config = dict(
    n_layer=9,
    d_model=224,
    n_experts=40,
    experts_per_token=6,
    d_expert=32,
    d_shared_expert=64,
    activation='swiglu',
    moe_layers=[2, 3, 4, 5, 6, 7, 8],
    router_score='sigmoid',
    normalize_top_k=True,
    routed_scale=2.5,
    balance_loss=0.00812,
    balance_bias=False,
    init_std_router=0.0279,
    lr_router=0.0014,
    n_head=3,
    n_kv_head=1,
    head_dim=64,
    vocab_size=32768,
    norm='rmsnorm',
    norm_place='pre',
    norm_eps=1e-05,
    positions='rope',
    rope_base=10000.0,
    rope_fraction=1.0,
    qk_norm=True,
    attn_scale=0.125,
    tie_embeddings=False,
    parallel_block=False,
    init='normal',
    init_std_qkv=0.0396,
    init_std_o=0.0101,
    init_std_up=0.0396,
    init_std_down=0.00583,
    optimizer='cautious_adamw',
    lr=0.00129,
    beta1=0.9,
    beta2=0.95,
    weight_decay=0.32,
    lr_head=0.0112,
    warmup_steps=228,
    schedule='wsd',
    decay_fraction=0.68,
    decay_shape='linear',
    final_lr_fraction=0.0,
    batch_tokens=65536,
    seq_len=512,
    doc_mask=False,
    train_tokens=290700000,
    steps=4436,
    dataset='wikipedia_en',
)
Below are experts of layer 4 (counted from 0) of a mixture-of-experts language model. Rows are named gate (a neuron's input weights, with its number), up (a neuron's input weights, with its number), down (a neuron's output weights, with its number) and show model dimensions 0-223. Each number is 50 + 12 x the weight over its row's rms, rounded and kept within 0 to 99.
Before each expert's rows: "comes before" lists some tokens at least twice as common just after its tokens as in all text; "mostly gets" lists some tokens that are sent to it at least half of the time. This comes from a sample of Wikipedia text that the model never trained on. Tokens count by the router's weight.

# expert 38
comes before: ",", "'s", " was", " (", " is", " had"
mostly gets: " been", " he", " being", " him", " she", " would"
gate7:55 42 51 62 39 55 49 56 24 59 46 43 49 65 46 56 50 45 36 46 27 22 53 56 62 58 61 41 70 50 34 53 41 78 60 36 38 31 46 44 41 46 53 37 44 66 58 52 51 45 56 33 42 75 54 34 47 60 48 18 63 42 62 63 22 49 68 63 58 42 64 34 68 44 58 51 34 53 45 52 33 68 45 63 46 57 57 22 55 48 48 25 53 38 58 43 36 52 48 42 66 53 51 48 37 41 32 44 46 47 46 69 21 38 43 40 54 53 67 35 58 64 66 62 53 37 61 52 50 51 59 48 54 59 31 62 55 39 67 68 60 39 47 49 32 54 49 47 50 65 70 42 52 62 71 43 66 32 61 64 41 48 57 50 70 53 54 59 74 41 46 37 22 51 54 53 51 37 46 29 55 41 66 45 47 40 40 77 48 41 47 58 48 38 38 51 30 55 44 54 70 63 51 47 49 43 37 32 53 61 37 42 51 53 28 52 34 41 27 39 61 22 60 43
up7:39 62 30 41 65 60 46 53 59 46 59 53 52 62 65 58 48 42 40 46 73 45 75 45 34 51 62 29 61 55 55 48 34 15 61 51 53 54 52 57 61 36 43 53 36 44 41 47 52 34 52 33 47 69 34 49 63 23 68 18 63 33 49 57 43 31 44 31 42 57 36 35 54 67 69 56 52 57 40 46 34 37 46 67 48 23 35 36 51 60 51 18 49 39 46 32 62 60 84 41 45 55 59 80 40 35 56 33 34 62 43 53 46 61 37 66 50 55 58 51 64 62 41 52 56 51 46 47 50 59 61 49 50 61 42 53 36 52 52 48 43 50 54 50 36 57 50 63 64 38 54 52 52 59 59 56 63 63 45 53 52 50 54 68 43 36 42 56 72 53 41 38 21 50 86 58 68 58 66 49 52 56 53 24 56 49 45 27 47 56 63 43 29 41 40 60 51 36 50 41 70 41 51 39 52 44 45 52 38 52 51 48 49 39 46 54 66 21 67 50 54 58 46 59
down7:55 43 57 60 57 39 56 38 37 68 52 41 68 62 40 28 62 63 76 63 23 60 16 49 64 55 66 73 42 57 49 45 68 80 36 45 63 42 55 53 58 71 60 44 62 65 41 31 64 55 44 52 44 37 71 65 36 51 34 74 49 49 43 47 70 75 39 51 68 51 48 80 50 37 30 51 51 36 33 56 55 54 42 55 53 62 48 64 44 44 52 53 52 56 41 73 33 45 50 66 57 45 45 39 49 63 71 73 62 57 72 48 67 51 56 40 51 25 41 39 36 37 61 39 43 61 51 61 58 42 30 54 53 55 66 55 44 57 70 58 49 34 49 66 55 33 43 39 48 38 35 60 43 40 51 41 42 48 49 37 60 40 51 35 70 67 68 36 47 41 62 58 66 64 34 51 40 41 47 54 57 45 34 84 35 60 51 54 33 53 53 36 50 53 60 46 54 64 62 47 63 53 64 43 48 43 49 31 64 55 64 40 63 45 40 54 49 66 47 47 57 46 53 52

# expert 14
comes before: " |", ",", " (", ";", "'s", " ="
mostly gets: "ini", "ville", " Spain", "berg", " Stadium", "ata"
gate5:49 45 52 64 43 37 58 51 61 61 51 54 48 39 49 39 64 73 46 52 38 35 34 52 35 48 56 46 70 62 67 76 45 55 44 39 55 69 40 62 33 48 51 41 55 59 51 54 47 38 31 49 53 52 43 59 72 58 47 65 32 39 63 49 36 44 62 57 49 34 61 36 52 60 39 36 34 46 55 58 49 40 70 60 45 34 81 55 49 49 58 48 49 46 48 78 65 43 53 53 68 70 76 55 65 65 41 68 37 29 52 50 43 31 73 61 73 57 69 45 63 58 52 49 61 48 52 62 31 65 43 61 46 36 74 54 53 49 43 52 46 42 38 50 61 61 58 48 35 46 71 53 50 33 58 38 31 36 52 42 44 54 50 25 77 63 27 23 65 37 64 49 47 67 60 63 48 43 62 61 44 49 41 61 38 52 56 54 51 34 46 57 62 47 57 50 46 60 74 40 27 32 46 40 38 32 43 83 62 28 69 47 38 37 41 49 46 63 41 49 46 53 48 63
up5:71 48 52 41 48 59 39 51 56 40 42 55 47 61 40 37 59 39 41 44 54 28 49 37 21 46 67 47 75 65 39 56 31 50 56 67 43 47 44 46 53 36 63 48 52 53 72 60 50 45 56 84 27 68 50 53 61 49 51 25 30 43 59 61 37 53 64 51 47 47 36 47 50 52 76 47 28 45 35 70 49 62 51 62 54 30 72 63 30 54 45 39 44 51 63 56 54 60 50 54 63 56 39 43 41 65 59 50 18 42 67 62 36 48 60 70 70 63 58 57 52 47 46 55 47 37 34 85 28 53 50 75 52 43 47 52 44 58 59 54 70 60 27 65 47 48 35 49 32 57 57 49 51 44 48 40 23 39 57 50 45 52 38 25 52 66 54 52 57 56 39 48 44 50 39 72 59 42 59 48 35 53 46 53 62 38 64 42 63 49 38 40 40 42 43 52 34 29 64 47 39 34 57 61 46 70 40 64 38 48 72 64 29 30 39 61 62 53 53 48 44 47 61 64
down5:52 47 46 39 40 37 35 48 52 62 71 44 52 57 51 53 77 50 17 42 64 37 47 31 40 63 71 59 34 63 53 65 43 49 53 30 44 40 42 69 39 34 71 45 66 54 42 54 55 41 62 67 30 44 51 50 68 39 38 31 51 49 69 38 38 45 80 42 45 44 59 45 55 40 74 31 41 66 58 38 51 54 32 70 61 44 52 32 23 65 49 29 51 51 71 51 46 47 47 44 53 44 62 44 39 50 47 46 45 36 54 49 61 62 36 50 36 62 29 46 44 52 60 58 29 55 53 51 54 40 62 40 43 81 35 72 60 45 31 14 58 28 29 48 34 44 34 37 41 40 50 58 56 66 62 43 50 34 52 55 58 50 35 68 61 63 68 68 58 67 37 52 47 63 55 68 49 46 47 59 59 59 43 56 44 41 46 66 63 54 62 34 23 48 52 53 61 53 38 54 41 35 49 56 48 61 48 30 47 59 51 54 43 53 40 41 48 45 57 43 42 55 53 73

# expert 12
comes before: " of", ",", ".", " and", " in", " for"
mostly gets: " School", " film", " year", " government", " area", " building"
gate1:54 61 38 51 42 51 52 56 41 39 72 66 56 30 50 58 58 60 43 29 70 65 53 36 47 41 58 31 47 59 52 47 66 73 56 44 58 45 43 49 56 40 66 68 51 43 33 38 47 52 59 50 47 43 45 50 55 66 74 66 42 49 50 64 74 74 75 57 33 71 67 55 68 56 40 37 36 54 54 43 55 50 45 50 43 57 47 30 56 45 55 58 47 44 15 53 67 60 32 58 64 47 53 35 56 58 53 60 56 40 46 32 58 43 74 42 32 76 43 47 61 39 47 49 50 50 44 65 60 42 41 51 55 31 59 56 58 41 50 56 42 64 59 58 33 53 34 63 68 60 39 67 47 48 68 42 61 79 44 44 31 48 29 62 26 41 46 64 60 82 49 53 55 52 68 43 61 45 50 63 46 45 64 45 48 64 46 56 47 70 42 32 25 50 51 43 56 35 41 42 52 25 51 50 68 68 56 58 78 45 60 65 55 40 54 23 44 63 47 60 41 35 46 67
up1:29 70 54 43 62 45 63 49 48 31 46 57 48 33 58 35 64 50 62 45 62 53 45 54 39 29 64 49 51 59 36 48 57 45 69 48 36 43 45 69 34 47 44 54 50 57 64 40 63 56 37 43 50 49 51 47 68 44 61 79 30 55 43 43 50 65 56 29 48 52 54 40 37 51 58 46 46 41 59 41 45 62 29 64 35 64 51 53 75 77 51 48 48 42 32 28 52 66 56 49 53 60 41 46 64 62 47 57 43 48 54 52 50 48 92 48 48 56 54 53 69 47 36 50 42 43 57 43 56 36 50 60 60 43 30 63 31 49 23 62 60 47 38 37 42 60 64 46 40 65 39 42 53 45 36 57 60 42 23 45 75 39 19 32 53 48 54 51 56 40 34 49 56 43 73 70 44 35 74 44 66 38 50 34 51 44 48 44 41 36 62 44 45 65 63 56 51 57 75 22 24 46 41 72 55 51 26 46 38 58 42 57 45 52 49 64 35 66 54 42 44 50 27 71
down1:61 53 54 39 46 41 49 21 52 50 57 44 47 46 32 48 43 42 58 52 47 72 70 52 53 48 28 48 44 45 39 53 70 34 86 25 49 60 46 38 47 37 44 58 42 42 26 54 40 27 50 29 69 49 51 48 42 41 55 65 49 19 51 45 57 53 43 59 58 49 54 51 41 53 73 42 75 42 60 43 52 38 63 57 48 45 50 45 46 55 57 60 40 42 82 29 41 47 45 60 42 34 31 61 74 43 52 64 42 47 61 44 52 60 74 22 31 46 29 31 53 49 63 62 60 58 54 25 37 32 46 23 39 42 61 47 62 59 52 56 57 52 56 41 50 44 35 49 70 46 50 57 55 52 36 46 54 60 40 57 50 49 64 49 32 49 59 26 48 46 72 62 42 45 63 54 65 64 47 72 62 65 41 69 59 47 43 57 38 59 53 60 66 60 65 43 42 53 46 54 63 61 57 62 47 62 59 47 55 65 58 62 33 47 42 78 54 33 50 54 17 43 53 66